Experts of a small language model: a variant of SOAP for the experts, 713M tokens.
Below are experts of layer 4 (counted from 0) of a mixture-of-experts language model. Rows are named router (the router's row for the expert), gate (a neuron's input weights, with its number), up (a neuron's input weights, with its number), down (a neuron's output weights, with its number) and show model dimensions 0-223. Each number is 500 + 50 x the weight over its row's rms, rounded and kept within 0 to 999. Numbers have three digits each.
Before each expert's rows: a language model's description of what the expert responds to. This comes from a sample of Wikipedia text that the model never trained on.

# expert 9
It responds to: Closing == marks of section headings with their line breaks, and final pieces of plural or common nouns, such as manuscripts, publications, training.
router:492427475464445448494479556512435446528588550435502366424470515478487433481471491485530518563478501576484549502422497453480522437570473489499566581537526542511434485516537533394486607473570534427505502448482407534607531435480417496445501457457486547501455484559517520616534451507485506420534547491485494584536536503410543543408488507423513485473577582439472539578511557432574433516488475482557488555549555461494567546570421572418544514453507468504554481413532518518500554501451537462429494443528517440451567422450513459481564465558444451415530510485567528602469539521516505487501588468464506541567530462532547543436565539511525418404470423556498551602524539492426512382475
gate0:437498516525533420386564411500488517416516446471460503539405496489492450480569490501496434493587556499494498539543492581508408523567500473520582515432483492473463523478464575515512549489483561511498562522467515461557537562481491442532614471543431591473395503527471561496545478464523546444480535441427532513542432611472529478421513504473436482548560506492521559577510488447491505488554444526377498481452351469496534564472530448431483413503500578477518540408524405510423598473623469500605455503577510439469530497476490497404519468518425508529446566508448506565510424481513453379448586496597533488454440509442372529440511514457519460421478544488437483485485479455532493544494
up0:416476488506477442473522493524505574476491461576533554472467443477493470521514461489537486527517528506503447597458515515521462524510483487500475544516512487432494579590425547488474555462542524390516459498486516575499422543484481449375506447580434566493559507538506582450443548490499503480512498493448517535496454640530448467425556426542532481519565514449536478574516472442571518515492477576472542536400435399489507617526530529455521429490445571536536539450485387569508504395602425457571457519569474551433460508408457536362470409409469485518459558468501570472549458500427444427469594507544520432520415539452492507481466392423471525509447604562447527486501530524513454476595
down0:498564489535565445384473392550488524496411591490531492487526436494396492524466413554537454546464436493476452510605550481444562485558548568558593507417536487580525428497476502470418531472437530541345561614436563527543426535514539515557498443545513509483446502406563502540570513489540588491447509519594435496536498474536497509617404463533525526586540493483557490431498467472428404492511524539465526485452490452537489443523511434463524609525482573502487562507413473502465478567508408521557592450496494471488402478528491406558456443490542491547473507619504543476518521524557445510508435577450446414477475475489448491598523501456466472465478547537441522490481573513515522488522

# expert 4
It responds to: Forms of have (had, has, having) and the words after them, plus middle pieces of place and brand names like Edinburgh, Glasgow, ESPN.
router:572412458517420514522479506444441497561533569482522480528452558566452398515496465551429463508542450543488554489478531470501505445549485472572524462502466521513479470537515628427447559410545562487496498454437491515519570534599411487417510439484558494541468469498459516558486514587477506462509517475541418523421501508490567540435448498477521551429601504484530504530510501460525473542493525517488482540547557427441483578521517484510504533572506537541520506495651551528494522530462525572574534461453446417304616481488480389466431517553517407470511592554523482509538514440526501436487437450502466616475579422483524461494622561553472458423470473490535505566457606415446476509455
gate2:516541502450461437514435539431509420536576561460520435422539437505617570510516583402469480602518432518488664479492457505517529474570490432610452524479553458504500543572524610511531529437540437497434517536405462555464449499472438446507483531512418493456470504411472585571453562495494621451457632514522436547531547523582543425492504495520471484509529528530439445516582484586539524479513470462535522528566468506454472594526402518466427503492449541474413493485544521555470587468584441457508515446480513540437533551557509429504505420476547511556477529413550520550586494514499488543454522508394475475529515478506521493472520495513576393507477432469542485546451541485433571525565
up2:419501506535467508489531404483373446481514557454533631530445547425508418463493405461461467490517544579475437428499519531547516592531516460431474504440582527528582500562488501437492582562436438520463461449516436501448415518480487563485532445489519468505433462612518461556546473519564484510582420433476555464524457589425519498524500516577580523483494421510417435547428503474406454407475544503479576429597601546524564490618532515550534450469448442581443427544430478509465524491534541473525508457493464459511391518482519491502458501556520508432548513478478491521517511462473577461519476437465467511553540493509571506523527568460461658539488423516551429504535584548481535531465
down2:520536519597513529507476563546478492566424568458501538469458609447560530503419564402585553490508517505509479474596578438540405543501435491499430554464515407430504545521527523478531492514508548386461497518453473535443506517433524499523536562395547434501553556423426576572426469484477434470557488588443502470418561521525556474456461521464390456614464524587505475453539447577527501502460407530583591448483539474541518573525480454515423569478421450584468492396536542484413535562492549570404441470577536535536480525488521488517521425510532598535565528517483615484547513516481512474430479410488466515505484489499540475492532514468481479492411494443445514413559555514533490498453

# expert 2
It responds to: Later words of proper names of places, countries and institutions, such as States in United States, County, University, Park, London.
router:508447442570470447453486543523463447556525547454555469467455554579515394496526502490433491515481486497449485493438542477541492457576416452605516553556474467516431495530473520389518579463559562457526575416453513564548526477532373442416485385467476561561547525544518496514591527495501482500468552467590377570484506526446470489464416449513543525480589513432533531517530563391538585505386585521563426563600516453476492572564440533440606509496493454522588541450557502444507592445454531502546489480500514430424519465490463443444445491571542423505490543474523526561565509472540522534502478455523478520470566435520485497540561553530459451408441482496517517578422489458450468444446
gate2:532611480435544431424539484555537544505453539488518508550445539563539464532544479502415464528548594470489513567466519483524429513467505511547451553510450532558520529552456524495456419524516461433562475444494511530501529466523492446478450419550539568487498578554474414470620611477502437492488565481538486503536539476521386516519578422368566429577482448503611490489514470442482493426473498500455502464476425540494546534576454444558437492522442443420430438524417504566455535457445566531516416458511491509465548482508488454439508469532538483490435548429472589542576520437477531483375613486512509420512560460593515466470429384466444555478493507501470594423575533436545465552443
up2:453586511543579494533514488508511551536415511486474409561607487480516522528574468586470453467568405506534448479492523501481514517423532551452530478537554593483448511512489466436587441516534504509446437560447437496511445588515580425607549480449468464502554443606518509507564541656527427557468500564495518458487498619513637557519478638437448441427511490504501464461486515463534556441479523532440497536459502453519496529513453511494606502474478506457512487529469477501450479544551482570418542570535425544557465556451478518577421445457457601533461432517457476496496482461555439561506491534626446479497507537476555501467462534436527516499443537613419607411498501493487485555503
down2:494515461544517491453496425443514449462512494472606459467535440535543436500499458582495519481608524581426541519508468530459528487509455483501409464514592546467461513555487472504426462542459470478514391542481537486501506540518441568490513455588521454542454505494596485522550513485519552519446531476455618443474484475490447444489514524468476482551471520499412466493506467461490456496492478566480599489506483484570462525499488623464491544582523422447496497456501495547448590452507371642540514417511437562429633519481433449525444465551598461526456523424480519507458556469608363452509500487486428517498454503468441545529542475554571506429464481424514514594423401464443658455456